{
  "groups_per_token": 3,
  "warmup_steps": 311,
  "decay_shape": "sqrt",
  "final_lr_fraction": 0.05
}
Below are experts of layer 4 (counted from 0) of a mixture-of-experts language model. Rows are named router (the router's row for the expert), gate (a neuron's input weights, with its number), up (a neuron's input weights, with its number) and show model dimensions 0-255. Each number is 128 + 32 x the weight over its row's rms, rounded and kept within 0 to 255.
After each expert's rows: "comes after" lists some tokens at least twice as common just before its tokens as in all text; "mostly gets" lists some tokens that are sent to it at least half of the time. This comes from a sample of Wikipedia text that the model never trained on. Tokens count by the router's weight.

# expert 26
router [146 172 151 172  90 112  91 125 109 138  96 124 143  88 125 139  68 143 116 130  93 134 100  78 137  90 151 122 204 103 125 113 140  81 141 178 117 116 124 137 117 141  62  93 132 174  91 101 151  99 181 121  93 185 108 151 164  92 137  77 144  96 140 123  76 118 164 166 122 164  89 106 133 164 169 156 111 141  80  85 142 165 102 116 116 138 182 124  92 107 165 171  85 147 225 148  99 122 100 148 132 131 105 104 104  99 112 121 166 186 140 145 166 175  90 158  77 128  98 118  70  64 100 144 109  93 107  98 138 182  67  99 138 108  64 101 118  81 107 138  99 143 143  99 161  89 156 194 114 142 160 158 110 127 119 130 164 101 125  87 170 111 142 141  73 105 108 175  61 139 176 125 108 145 116 152 110  76 120 148 145 161 166  86 133 121 102  85 157 153 114 161 133  87 122  94 100 152 123 167  97 131 131 167 108  95 151  82 203 117  85  97 140  97 103  95 188  89 103 107 139 102  71 135 170 125 151  84 138 101 114 147 138 142 118 107 111 151 125 192 164 141 143  97 142 133 129  97  64 147 172  60 111 146 156 111]
gate0 [ 93 142 152 152 132 107 147 125 108 164 166 143  98 135 138 133 102 147 118 179 107 196 101 119  30  85 143 112 200  69 128 111 158 152  67 147 113  78 129 149 118 153  93 128 109 108 108 224 138 125 148 156 111 175 127 163 166  77 158 119 104 144 130 149  99 158 111 136 133 243 111 145 116 159 136 166 126 139  76 157 152  68 160 156 160 108 109 118 127 116 171 120 114 109 150 141 151 152  75 133 142 114 142 132 108 143  76 154 137 167 114 151 123 137  78 122  79 181 158 152 135  97 116 142 116  97 109 186 158 141  90 156 138 114  94  94 133 117  93 170 160  92 176 174 146  82 119  92 108 175 108 126 123 128 143 119 133 106  96 123 159 112 121 101 110 189 152 155  53  85 109 163 148 119 142  98 114 122 188 171 170 152 127 132 108 122 130 111 129  81  24 108 135 137 174  99 115 107 151 132 130  97 110 126 153  78 129 201  99 118 152 109 152 147  89 114 135 107 150 129 183 131  55 114 162 137 142 186 167 109 165 153 142 152 192 139  87 161 121 103 163 194 100 180 171 153  72 170  82 135 142  87 140 100 124 116]
up0 [154 126 150 160 144 153  76 113 105 119 130 198 161  77 126 142 114 131 148  87 144 145 119 105 143 122 102  61  82 199 132  85 108 161 102 109 141 127 130 190  95 140  66 170 110 128 127 122 156 136 144  86  99 180  93 165  69 108 153  77  88 157 165 161 123  66 172 148 141 190 102 119  63 131 182 115 104 152  91 120 143 134 146 113 147 110 153 122  87 130 111 190  90  89 134 187 107 160 133 170 167 176 156 116 136  85 140 148 140 168 105 110 134 234 111 134  78 125 124 157 165 108 119 129  95  94 100 123 127 200 108 166  84 186 152  88  97  51 122 130 168 156 142 139 109 120  95 152 156 128 131  70 169  90 146 139 119  92 154  35 170 133 148  95  82 147  82 121 103 160 103 117 115  86 116 129  90 138 154 135 100  84 130 154 135 124 123 130 140  97 113  96 108 137 162  68 121  61 170  84 133 154  83 132 150 129 187 160  93 147 136 130 117 133 104 190 181  88 116  99  80  94 117 179 132 140  96 156 136 131  86  79  75 181 136 128 127 185 155 137 142 127 107 141 187 148 121 161  71 137 149  74 200 126 178  77]
comes after: "\n", "|", "-", "R", " R", " J"
mostly gets: " 45", " 50", " 44", " 46", " 48", " 37"

# expert 20
router [124 117  83 171  41 119 133 125  68  83 149 106  90  95 167 146 124 142  47 158 105 119 133  87 145 118 120 202 126 124 156 114 190 133 142 113 151 173 156 106  75 138 154 121  86 143 102 134 110 101 130  99  77 128 106 104  80  99 117 119 103 104  82 114 145  88 110 135 213 182 148 197 118 139 147  66 111 130  99 163 152 129  75 116 143  95 119 175 121 140 140 135 136 125 201 142  89  94 119 132 127 120 123  97 137  56 145 176 116  99  87 169 135 167 144 109 111 135  93 121  99 128 113 135 117  92 137 135  64  94  98 153 189 128  92  88 103  73 124 121 122 110 134  92 157 162 117 110 137 145  77 165 104 123  79 121  63 108 110 164 117 130 158 115  88  92  69 149 143 191 112 122 129 147 121  94 151 147  97  89  74 137 130  94 174 141 115  84 150  94 123  94 158 143 155 124 126 124 137 137 172 161 129 148  99  77 110 116 166 186  97 187 204 118 110 128 143  73  92 128 140  96 137 120 150 126  97 105 155 121 101 127  98 140 101 108 109 118 147 123 118 125 141 127 103 142 105  96 154 138 107 104 123 108 162 161]
gate0 [ 90 174 164 118 170 182 135 165 111 129 120 101 123 125 108 170 147  76 120  96 159  90  93 195 143 122 111 147 103 152 116 117 132 147 157 111 179 123 108 142 114 116 119 128 135 135 186 139 138 171  86 102  46 146 153 131 145 100 170 132  92 144 153 109 158 105  81 116 142 149  70 145 143 175  96 141  66 120 166 155 141 154 129  71 121  87 117 154 154 181  88 108 114 102 148 123 144  94 113 138 107 107 164 110 159 140 107  97 151 109  67 104 135 100 141 102 153 135 118  99 145 110 107 123 148 159  83 134  94 105  93 195 124 145  97 151  86 126 218 136  97 126 183 138 132 149 136  65 160 101 178 165 127 100 108 158  87 121 101 131 148 168 170 137 146  69 147 129 138 117 119 133 113 162 162 160 117 163 165 122 153  89 139 143 126 155 141 111  86 150 145  89  91 187 130 126 135 101 177 102 106 132 197  56  87 139 151 184  89 139 145 106 193 149 166 134 134  86 153  94 140 175 148 148 155  64 111 184 112 178  80  91 145  88 160  90 135 155 134  89 145 126 154 129 154 175  92  82 112 164 152 147  96 125 132 139]
up0 [131 156 165 173 112 133 104 106  98 143 178 148 146 148 147 139 124 126 101 107 119  98 119 195 121 124 127 168  42 140  94 105  99 136 134  71 110 146 152 104 128 124 134 117 137  80 167  97  92 114  74 106 141  70 122 108 137 100 130 126 129 142 125  30 138 148 125 119  89 149 146 116 121 106 121 119 122 106 134 142 119 159  56 118 127  92  81 160 140 127 112 110 111 137 203 120 129 146 123 107 130 151 255 112 145 131  79 174  78 103 109 131 116 116  92  81 158 138 113 120 110  91 146 248 117 150  90 157 190 170 141 148 105 137 110 105 170  99 152 146 110 151 116 153 128 124 171  89 116 154 177  98 101 159 151 109 128 115 171 128 118 128 147  98 178 115  93 122 154 151 138 120 119 127 162 139 124  93 140  83  84 104 135 103 126 124 161 112  93 125 146 164 162 115  96 154  71 155  93  83 130 193  94  75 177 148  98 127 140 178  99 153 161 144 156 142 147 150 166 138 134 116 120 178 127 124 193 106 108  97 111 146 178 128 167 102  85 163  77  65 153 116 142  74 122 123 143  77  93 146  94 124  72 179 167  82]
comes after: " |", ")", " film", ";", " ===", "==="
mostly gets: " film", " Film", " ===", " MPC", " (aged", " (age"

# expert 11
router [138 128 105 207  63 116 123  86 105 121 143 159 176 121 118 112 126 117  64 105 113 155 104 222 114 132 143 196 141 144 170 134 189 129 129 126 164  87 162  99 104 155 134 160  80 138 194 109 144 156 102  62  60 146 149  84 115 113 118 161  81  96 146 155 175 116 145 143 113 144  80 183 161 113 148 124 117  75 102 105 101 119 105 141 125  96 119 134 175 149 126 102  88 139 158 123 125 131 137 142 159  98 111 131 174 150 143  89  95 123 159  76 152 151  81 166 118  94 107 120 126 132 130 136  82  77 130 160  66 149  62  99 152 133  62 118 127 194 124 114  88 123  98  70 130 143 201 175 110 106 153 181 106  67 101 168 123 167 146 148 172 158 143 154  74 123 123 161  37 150 177 134 109 161 152  98 130  86 140 122  95 117 167 124 173 180 125 103 175 126 114 131 143 128 137 124  88 113 133 166 113 130 100 102 121 133 105 173 158  97 129 153 133 127  97 102 148  59 132  99 172  98 131 148 181  98 130  99 135  67  87 147 130  88 121  79  54 163 131 128 125 136 160 129  93 129 108  63 116  57 131 131 150  94 142 140]
gate0 [135 110 162 154  67 128 112 136 193 121 119  55 161 146 154  95 147 127 117 153 171 140 143 216  92 113 151 110 148 107  72 105 201 148 145 119  46 101 141 183 129 150  91 160 165 147 159 128  74 184 157 112  97  92 149 174 134 154  88 107 154 190 137 134 194  92 110 182 145 104  76 148 134 109 156 144 159 126 120 133 111 193 113  64  99 138 157 121 157 121 100  70 114 175 130 124  67 100 108 135 101 135 181 144 200 143 116 145 115 146 125 131 112 135  98  80 126 141 171  74  82 156 136 133 103 130 120 174 125 115 146 123 125 122 170  76 128  74 152 110 127 111 100  89 154 144 206 150  67 140 171 109 112 117 114 126 145 151 175 154 155 122 127 128 116 131 124 114 126 147 130 133 126 146  96 153 114  90 151  89 144  97 135  68 131  87  72  99 123 166 129 152 148 165 118 157 147  96  43 145 145 158 133 124 108 110 145 145 131 149 138 160 146 154 118  94 138  56 168 130 167 121 141 125 162 132 145  91 110 213 188 103 103 154 147 122 127 178  86 146 152 134 162  78 170  79  74 136  39 119  97 143 148 119 106  98]
up0 [151  91  93 125 148 171 162  97 144  97 109 169 133 142 141 136 107 151 141 146 123 121 117 128 100  94 138  48  79 147 112 103 132 158 101 117 143 140 140  78 146 164 157 109 123  72  77 130 153 135 185  99 132 132 140 142 110 101 143 173 157 186 193 141 152 145  91  64 143 122 131 152 126 139 158 128 134 141 133 111 151 107 158 104  80 145 118  86 127 119  88  90 146 138 184 165 120 102 190  83 141 140 133 136  84 119 131 140 134 209  69  95  99 162  96 105 117 134 149 127 156  69 163 140 116 102  75 122 141 169 119 171  96 123 127 141  88 172 140 159 100 125 159 114 137 126 147  34 167 128 106 149 149 177 221 118 167 145 170  84 139  74  34 115 116  99 171 117 161 162 178 170 132  77 187 127  65 139 173 161 182  81 134  76 133 110  80 153 100 120 110  86  85 186  74  83 100 105 138  77 138 101  93 135 189 127 162 167  97 146 118  92 135  89 142  82 146 149 142 186 124  83 118 114  81 125 153 127 168 150  90 142  84 132 200  74 110 135 139 148 170  72 141 143 129 168 151 162  97 170 160 113 104 141  99  90]
comes after: " |", ";", " W", " 1,", " –", " R"
mostly gets: " Sp", " six", " design", " two", " sp", " MPC"

# expert 13
router [100 182  81 110  92 147 146 109 105 161 156 125  91  73 125 153  92 146 106 113 158 166 123 156 160 162 150 143 128 149 164  94 191 149  72 141  92 104 160 130 103 131 144  86 129 132  93  81 146 193  33 143 109 137 105 109  77 113 158 114  74 150 157  72 115 146 183 151 107 140 123 147  93 163 171 157 145 142 131 192  95 130  82 130 180 137 177  94 137 144 146 101  78 144 202 151 114  90 173 169 139 132  63 158 140 127 121  83 145 132 164 108 213 201 158 140 134  83 180 162 156 123 159  65  87  84 128 125 129 110 150 103 187  59  44 138  54 109 127 151 129  91 115 102 159  74 138 205 128 172 143 141 124 122 109  93 148  66  57 130 157 108 173 113 105  69  88 144 118 119 109 121 122 131  97  85 129 121 134 141 135 106  96 127  97 149 134 129 120  96 124  83 115 121 103 149 132 169 181 160 149 141  71 148 148  81 143  81 162 118 110 172 153  97  83 117 170  33 126  90 156 148 112 100 133 141 133 124 136 103 122 150  82 135 135 111 105 131 173 136 158 130 164 148 122 151 101  58 119 111 127  66  88  38 115 193]
gate0 [103 140 111  43 152  97 106 177 137 157 104 125 154 145 143 135 142 103 151 142 172 168 142 131 192 175 174 129 112 179 165 130 133 173 109 150  87 115 183 137 111  88 107 135 186 165 123 170 154 137 108 105 129 169 165 117 151 163  92 166 141 161 130 161 115  82 156 136  86 127 109 120 122  94 158 137 153 164 185 142 120 165  94 170  89 104 147 118 145  99  84 165 111 137 173 100 180 129 134 105  75 119  84 134 123 123 139 112 148 186 111 125 180 188 129 128  84 186 211 120 113 120 140 164 156 186  92 142 161 137 132 147 146 168 115 109  38 116 143 131 136 131 115 131 146  86 137 136 152 123 112 157 122 188 156 134 100 198  74 182  29 100 142 190 125 113 103 109 127 178 115 122 118 121 168 110 148  92 123 112 168 224  95 177 168 118 158 172 134 143 118  82 103 106 205 180 131 114 142 190 164  89 135 118 108 158  85 109 157 164 112 104  74 173 103 144 153 128 165 145 127 223  94  75 121 141 193  73 132 122  92 111 133 162 135 101 150 102 114 105 150 125 119 184 178 140 151 184 154  94  98 194  92 127 141 175]
up0 [133 126 194 116 119  91 135 138 133 111  75 152  72 133 172 135 213 136 148 148 166 173 173 153 102 118 120  95  70 202 100 121 145 107 150 177  90  74 126 168  98 120 129 110 127 185 113 133 139 185 129 152 157 116 145 157 157 146  88 164 119 157 142 179 139  49 131 117 160 166  74 151 137 117 110  91 176  42 134 171 110 154 218 161 116  90  87  98  81 160 121 187 187 157 170 125 139 130 202 132 101  62 117 105 136 111 134 143 115 101 139  87 170 124 165 157 112 177 155 175 155 143 117 125 177 138  82 157 112  97 146 111 148 181 130 144 127  86 149 107  99 127  80  97 143 140 143 152 161 127 126 164 116 149 103 157  89 138 181 126 105 134 121 113 120  60 160  65  92  86 102 132 118 128  97 136 129 155 126 138 161 139 228 146 103 143 162 168 127 125 134  98 109 167 167 163 114 163 116 162 122 139 173 102 155 135 125 155 184 123 205 129 112 106 120 149 118 142 186 145 138 141  86 138 131  97 189  79 106 164  90 129 148 169 125  76 100 133 112 135 174 110 148 109 125  93 154 158 167 115 188 124  80 152 103 150]
comes after: "\n", " C", " M", "C", " c", " N"
mostly gets: "°", " Or", " south", " Succeeded", " Carl", " mi)"

# expert 31
router [ 60 166 122 130 135 129 118 133 113 109 126 114 149 113 151 123 165 183  92 131 134 113  78 135 152 125 122 150 171 140 125 162 122 153 124 170 120  94 178  85 160 136 124 133 110 172 185 153 114 132 113  89 100 150 115  92  93 131  69 145 103 162 112 119  99 142  94 170 123 164 146 170  87 141 168 126  58 150  96 185 161 151 109 126 171 102 121 148 173 131 136 153 148  92 153 128 137 101 117 147 136 198  92 173 173 173 186 176  62 111 136  90 162 227 128 159  73 108 114 119 105 120 115  93 178  87 135 164 138 119 124 116 179 127 107 105  66 107 108 153  54  57 126  92 129 127 109 121 158 113 182  73 163 148 150  83 126 127 100  87 198 176  95 171 123 124  68 160  65 142 176 126 116 161 123 121 110  95 194 128 144 124  78 100 145 123  86 108  66 131 105 125 164 136 180 121 165 114 135  60 121 126 142 123  83 173 153  87 108 128 156 142  53 107 117 132 109  94 117 123 102  97 135 128 144 109 128  99 150  96 111  78  79  47 124 112 130 116  92 138 132 153 131 121 119 118 156 105  90 131 112 125 130  88 162 100]
gate0 [117 151 163 155 108 170 124 141 110  70  96 112 129  63 139  94 150 153 109 154 160 112 102 114 138 179 151 130 219 117 138 145 187 113 177 155 127 128 162 147 119  79 150 128  91 123 172 104 107 160 159 115 144 138 151  96 142  86  66 133 143 118  90 160  93 157 137 130 162 123 119 153 124 178 181 133 115 122  48 154 162 113 117  86  93 120  72 158 143 112 116 120 186 101 124 160 143 170  64  96 125 136 142 157 156 109  86 140 158 112 157 111  96 120 162 169 140 100 149 122 136 121 159 114  79 139 112 138 178 134 112 126  96 115 111 139 175  86 143 103 125 175 137 190 149 102 115 112 111 137  98 171 158 127 138  91 149 124 113  94 121 131 163 136 143 168  95 104 128 162 147 100 128 128 209 116 129  94 176 139 150  31  94 162  89 107  85 133 104  93 123 115 157  94 117 123 165 153 112 121 118 162 195 157 138  64 139 121 135  94 152  88 192 117 129  97 187 146 123  50 137 159 164 187 198 133 128  47 130 144 110 151 146 144 158 138  40 111 207 136 138 141 123 117  73 146  98 102 147  74 156 157  81 110 132  78]
up0 [131 100 105 137 114 195 147 122  93 101  74 138 128 107 167  61 171 140 135 161 141 120 153 136 195 137 133 148 142 131  79 153 142 150 161 141 149 143 181 146 135 108 143 105 169 110 180 109 139 123 173 139 110 153 121 121 171  95  96 140 177 182  96 167  79 169 106 144 146 125 131  91 139 113 164 160 109 197  78 180 109 208 114 122 141 122  79 199  83 105 134 119 151 104 133 143  86 148 114 102 121 150 143 126 179 140 112 137 131 128  92 125  52  84 176 132 170 135 106 130 180  75 173 150 134 111 152 109 104 130 164 203 162 121 123  94 149  92 151 113 136 193 129 142 134 142 119 117 134 129 114 176 133 133 104 110  92 183 115  77 108 122 112 177 100 182 167  86  87 214 124 108 127  87 172 137 111 114 153 184 111  72 105 164  84 119  85 130 133  90 161 117 111 167  98 150 211 116 146 142  90 152 143 129 132 152 120 122 172  66 191 120 165 128 137 101 162  94 170 143 123 154 151 202 163  94 119 114 136 161 126  59 182 107 141 143  79 109  97  97 134  90 158 114 105  83 104 141 151  92 118 122 122 187 167  97]
comes after: "\n", " =", "===", " ==", "==", " ==="
mostly gets: " classification", "ski", " England", " football", " baseball", " Baseball"

# expert 27
router [112 110 128 157  75 118 172  69 177 158  99 166 135 108 106 166  67 156  25 114 167 163  54  85 106 179 131 185 135 112 138 152 141 129 102 108 143 152 139 140 111 165 117  99 139 179 122 168 127  85  68  84 135 132  80 116  68  98 140 147 103 104 141 122 128 170 130 144 166 132 134 178  98  98 142 109 121 156 121 135 140 108  90 115 159 106 154 178 142 109 194 161 129 128 180 193 135 129  89 181 149 191  91 127 134 124 143 173  46 116 157 169 121 149 111 141  66 132 108 179 135 129  72  85 127 137 166 134 134 153 128 123 180 114  99 145 168 134 103 113 120 125 106  87 197  89 147 178  66 169 125 115  89 130 155 148 140 115 135 113 139  72  83 119 105 136  79 137 118 144 132 110 135 163 145 170 130  39 110  99 152 147  98  76 173 134  96 117  99 108 105 119 167 101 130  78 129 132  67 117 158 118  90 129 113 133 115 101 173  86  69 149 135 101  91 137 136  48  79 115 142  79  80 108 135 135 135 120 167  45 122  77 129  65 125 139 124  98 168 130 107 141 149 142  86 154 150 120 114  90 124 120 152 119 108 112]
gate0 [145  95 151  97 121  99  98 185 126 100 143 103  74 137  99 151 129 124 159  98 186 137 120 153 133 125 119 151 137  62 161 137  85 104 114 128 115 158 184 109 111 169 146 132  79  45 145 158  45 132 141 111 133  99  69 149 108  78 116  86 113 152  84 136 158 193  74  85 105 134 105 131 155 169  93 141 125 166  76 120  99 139 109 125 158 135 138 132 119  91 168  98 169 143 111 131 142 162 110  78 149 158 158 110 176  72 138 170 140  84 119 181 126 122 133 148 157 158 120 143 123 113  91 136 135  90 101 119 133  92 137 153 198 146 124 109 107 147  99 142 168 109 143 132 141 159 205 107 116 125  92 145 170 134 142 122 123 123 155 199 120 123 124 110 169 184 144 101 125 104  94 184 132 179  91 135  45  97 171  68 188 109 161  90 110  64 136  74 161 142 146 200  83 121 174 146 122 186  87 163  76 174 142 112 181 120 129 126 172 119 159 109 186 173 143 158 175 174  85 141 138 171 125 145  86 146  95  98  79 190 143 167 205 103 132 146  90 118 128  65 128 142 129 124 121 121 161 119 113 122 144 100 131 159 181  83]
up0 [137 122 181 184 159 149 121 101 139 154 125 186 190 109 170 124 103 146  94  92 108 135 124 123 132 119 116 106  70 147  82 134 189 111 172 137 146 144 158  74 111 100 170  65 206 217  71 119 133 124 160 124 124 133 165 105 150 128  86 133 105  98 157  82 104 150 129 123 140  76 201 125 103 213 124 182 144 116 143 145 127 111  89  54 130 160  91 107 156  77 127 153 139  65 121 144  84  98 153 146  94 168 118 126 149 109 180 129  99 138 140  87 147 155 125  65 138  74 114 196 184 120 125 111 129 115 132 137  82 159 135 108 122 162 140 190 141 120 154 108 123  98 182 113 124  77 128  75 131 136 122 133  94 135 162 153 102 175 131  55 151 130 143 114 114  94 133 135 169 224  77 118 118 142 143 132 137 151  95 122 142 128 101 164 124 146 119 204 126 121 179  84 156 184  60 107 117 109  95  63 115 122 129 105 105 119  82 130 153 152 163 140  84  98 100 107 108 147 192  99 130 173 151 184 135 104 138 132 174  84 136 127  66 154  75 128 146 114 109 136 113  88 112 156 165 115 123 124 114 124 131 148 156 157  66 115]
comes after: "\n", ".", "s.", " ===", " ==", "\"."
mostly gets: "ing.", "ed.", "s.", "es.", "ers.", " However,"

# expert 10
router [108 176 127  92  67 113 121 138 115 186 136 163 186 158 122 117 132 141  70 126 134 159  72 137 170 127 113 132 167 158 125  93 174 139  92 103  98 143 129 160 122 135 133 134 128 178 122 137 112 164 107  89 120 173 188 131 138 110 132 108 149 135 136 148 117 146 134 117 110 126 100 179 104 112 149 188  88 143  76 157 118 176 144 127 135  83 125 137 169 173 115  71 129 118 107 159  83  61  41 106 183 120 137 113 188 124 174 106  85 144  90 155  98  94 140 171 132  85 143 105  97 115 137 144 139 102 113 167 150 134  52 121 163 127  79 169  87 147 129 108  98 106 146 108 114 173 130 105  85 113 146 124 125  27 117 130 153  91  64 145 128 148 177 149  68  94 154 104 104  75 129 114  63 178 115 105 143 117 107 124  82 212 125  83 145 190 112  92 112 115  72 106 151 150 152 161  97 179 115 160 157 163 150 107 110  85 142  95 125 136 153 155 136 129  84 132 100  38 105 135 183 104 104 130 122  99 159  85 124 115 113 102 163 103 179  42  76  96 122 193 179 144 121 124  88 126 145  50 127  70 147 113 159 133 117 121]
gate0 [ 97 129 107  91 153 152 123 147  95 137 190 144  84 143  60 158 119 195  61 137 125 175  90 101  91  61 151  63 129 113  92  87 145 137 165 145  92 159 134  89 131  89  61 159  93 140 116 166 108 105  92  78 107 104 151 112 117 108 130 116 157 144 149 153 145 171  86 145 118 146 132 130  86 141 128 152 112 156 107 160 133 124 134  81 162 118 144 138 159 121  76 160  75 138  59 103 145 129 115 149 150 116 104 116 165  74 106 102 115 124 115 111 173 127 147 172 106 103 118 119 142 151  87 105 141 120 108 140  81 113  71  99 199  96 142 114 104 120 141  98 178 163 160 148  91 138 178 133 119 158 144 173 169  92 157 115 191 148 153 103 161 192 108 203 121 110 144 118 103 141 123  62 116 113 188 145 127 170 169  97 210 124 102 111  83 136 104  83 137 117 173 127 182 122 151 140  80 117  83  98 140 176 159 169 102 131 117  85 112 142 158 108 153 112 118 123 143  73 180  87 172 172 145 171 121 171 183 169 129 163 190 130 144 142 104 116 138 118  94 136 185 176 146  84  83 159 117  56 122 111 154 117 104 147 127 116]
up0 [173 123  92 136 127 154  68 120 142 124 106 158 195 181 188 119 176  82 103 149 105  86 145 134 115 158 130 149 107 186 166 175  79  73 122 137 167 151 126  90 201 130 149 157 156 144 143  95 126 165 118  94 144 137 121 178  97 127 166 141 113 135 125 125 129 122 127  84 122 134 157 162 153  91 145 164 142 173 176  66  84 107 122 169 115 134 109 116 159 197  94  91 132 164 128 111  88 151  84  77  67 151 121 133  98 174 156 195 115 118 138 117  57 100 159  66 153 155 102  66  88 116  96  66  96 146 138 152 128 103 204  88 117 130 110 118 127 243 147 205 113 126  92 140  99 120 133  53 167  98 128 171 107 178  92 107 121 185 149  96 118  56 151  64 115 148 147  84 132  92 108 115 132 140 186 124 147 133  93 125  80 143 184 145 123 112 178 101 121 181 100 192 155 137 102  94 153 152  77 110 186 105 136 160  95 109  89  66 154 101 130 140 110 107 148 112  70 184 159 191 138 157 150  98  67  79 179 155 126 156  82 109  77 109 191 101 181 129 157 143 148  96 137 166  63 110 121 131 208 168 152 147 145 123 203 123]
comes after: " |", "°", "′", " 9", " de", " /"
mostly gets: " South", " (age", " (aged", " end", "°W", " 0.0"

# expert 23
router [139 144  88 192 100 128 103 114 152  85 152 128 170 177 143 138  98 135 121 118 150 106 107 105 110 156 169 175 130 121 131  72 154  81 113  97 156  96  85 129 144 196 196 122 130 173 100 120 131 148 107 112  86 153 129 123  87  90 102 134  98 128 136 133 110 167 134 106 147 144  89 151 154 176 117 132 135 137  86  83 172 145  84 129 140  80 178 132 149 114 174 172 157 140 172 147 115  96 161  90 163 144  73  97 139 135 129 122 114 148  84 112 162 159 119 129 194 133 142 151 110 105 111  89 110  87 111 103 113 197  88  92 218 110 104 100 144  97  91  87  97 115 120 156 128 126 110 126 125 112 148 155 145 105  83  85 119 112 112 180 182 117  61 113  78  91 115 186  59 146 148 180 122 139 115  97 154 140 144 137 119 141 179 111 140 151  83 110 139 110 125  70 154 111 196 129 145 138  90 194 163 104 101 134 132 169 125 127 141 130 152 156  94 132  88 130 110 135  75 169 158  59 105 157 197 113 132  94 113  89 133 135  94 165 154 126  72 125 130 168 119 185 132 117 110 135  97 108 129 103 205  81 128  98 129 169]
gate0 [169 134 109 136 104 101 145 151 161 118 153 143 159 161 110 120 134 129 131 122 170 118 119 123 153 127 122  97 130  69 138  83 140 117 189  87 106 122 101 108 112  87 163 170 101 133 154 137 116 144 130 128 139  94 142  96  73 152 134 122 159 102 163 181 117 134 144 189 208 131 100 116 159 177 175 119 153  93  45 146 168 161 124  95 184 102 116 137 120 139 167 126 148  91 173 161 143 127 148 135 114  94  93 146 155 120 114 125 178 129 141 169 192 124 111 191 167 132 123 118 171 113 108  72 123 161 202 140 128 186 185 101  97 128 126  87 162 122  61 152 146  99 107 172 109  71 121 149  80 130 118 112 147 141 127  65 155 140 126 167 146 127 123 152 151 156 121 128 128 221  61 103 173 201 118  63  90 206 141 116 145  96 112 158 188 119  79 102 112 114  97 122 223 137 161 119 206 122  90 147 137 132 128  79 139 128 168 122 140  84 120 137 124 166  88 177 124 128 130 106 137  68 100  80 146 108 122 145 106 133  72 199 147 117 168 117 112 146 126 110 181 121 139 139 171 169 151 143 129  98 109 101 102  69  76 161]
up0 [181 137 165 161  57 140 160 198 146 122 140 132 142 178 140 112 117  80 112  75 169  86 141 152 142 132 128 121 138 118 110  94 101 136 134 106  90 135 168  95 133 127 128 154 148 110 159 167 145 123 109 126 170 116 161  92  84 161 136 118 152 122 128 197 141 151 115 132 255 114 156  43 174 124 129  78 163  47 101 115 139 138 200 113 169 142 144 125 114 166 162  68 161 122 120 201 124 141 129 160  99 101 133 161 128 147 108 139 167  93 100 111 127 102 122 233 206 170 163 106 144 134  83 106 142 186 174 135  74 125 133  98  86 110 166 110 160 126  74 195 176  65 125 170 102 104 145 124  72 146  80 136 179 176  91  44 135 132 142 163 136 103  85  87 138 153 155  95 159 145  82 102 146 142 134 134  87 163 162 114 132 110  93 123 176 132  91 130  93 108 149  97 182 181 125 130 150 137  73 105 147 139 139  47 144 130 176 139 112 101 144 155  41 149  88 162 139 144 163 127 102  95 137  88 145 107 153 128  87 135  89 201 169 111 151 132 100 121 117  94 119 141 110 141 145 109 117 147 115 111  80  98 181  74 146 101]
comes after: " of", " in", " at", " on", " for", " to"
mostly gets: " the", " Women's", " album", " in", " —;", " 3:"

# expert 35
router [156 116 136 113 128 116  79 108 138 153 174 155 134 102 143 143 143 156  85  95  78 119 118 114 155 145 141 188 164 141 193 103 138  99  95 127 141 146 151 122 119 109 137 115 141 155 122 112 143 107  98  56 105 164 127 103 118  89 121 106  61  99 126 126 127 140 133 148  98 179 120 194 132 133 171 163  99 128 107 167 181 174  67 128 145 135 129 198 180 121 130 183 101 119 164 149  91 118 145  99 122 168  99 189 177 134 128 159 105 126 142 155 204 156 139 176 140 149 131 120  68  93 113 127 124  71 152 147 135 137 113  90 169 119  53  77 100 132  60  97 116 116 152  71 118  80  91 192 129  88 110 151 126 120 100  90 110 158  95 116 170 159 106 100  91 136 141 141  71 150 162 157 141  91 141  78 125  99 135 111 152 161 127 112 119 155  80 102  75 127  80 140 144 113 131 133 140 141 187  77 126 142 109 182  99 122 106  64 117 114 125  83 105  92  86 172 149 155  71 102 131 130  98 108 121 119 102  93 156  66 108 140 192 145 152 126 103 104 137 157 105 161 124 174 120 113 143 108 145 136 109 102 133 132 135  53]
gate1 [105  90 173 105  60 124 202 186 139 139 132  85 203  95 151 187 169 132  83 135  98  97 171 104 136 134 110 135 126  66 168 113 117 100 115  95 156 128 190 189 178 100  92 168 151  43 121 184 135  56 109 142 114 136 189 104 156 165 130 123 131 128 174 157 167 176  90 140 121 144 108 161 184  91 126 119 129 147 155 113 162 102 151 150 106 152 181 134 136 153 126 152 139 131  83 105 145 187 107 119 130 133 150 126 105 118 120 164 159  85  86 120  58 144 121 140 110 158 105 136 122 188 133 156  64 103  71 144 138 128  91 162  58 148 130 117 149 107 117 150 153 129 139 140 109  87 123 162 132  79  78  72 139 141 134 123  92  81 171 127 124 139 157  75 167  84 161 109  94 132 108 100 158  89 110 150 177 146 127 113 133 189 162 153 109  93 149 142 101 149 105  82 120 143 137 169 136 130 147 140  94  84 158 159 186 143 128 183 118 162 189  91 174  85 156 158 118 134  55 147 116 127  98 155 131 133 107  82 166 194 111 114 204 144 184 132 157 109 135 102 147 117 118 104 103  60 122 167 181 195 119 185 172 136 151 144]
up1 [ 81 122 105  48  82 135 156 118 156 178 135 109 171 117 115 120 134 118 139 175 114 113 148  69 170 127 115 102 189 153 108 177 130 157  49 150 197 162 173 176 158  94 147 167 132 106  99 153  66 116 128 100 106 168 122 145  98 137 117 122 107 144 102 160  78 160  95 128 108 137 157 124 172  81 139 128  79 142 101 151 126 135 155 133 133 104 210 170 118 140  89 139 127 158  95 162 136 116  98 106 146 158 139 170 143 173 123 120 157 119  72  70 109 136 106 139 139 101  80  61  79 111 137 119  93 145 125 121  83 125 111 192 144 153 147  61  72 117 175 141 111 131 138 143  97  79 161 181 136  59 138  89 147 131 119 100 149 118  53  97 144 188 179 100 134  99 124 132 125 104  93 137 101 119  90  98 118 116 168  86 104 169 167 153  34 101 154 133 137 136 150 116 108 151 154 186 188  96 148 122 119  88 143 125 139 137  60 117 109 167 187 110 133  61 145 115  90 123 104 134 139 140 103 151  78 133 139 101  91 142  85 115 149 103 140 123 157 166  75 134 152 101 113 104 140  50 141 158 153 104 115 151 142  90 145 128]
comes after: " of", " in", " as", " to", " from", " is"
mostly gets: " new", " their", " between", " traditional", " historical", " about"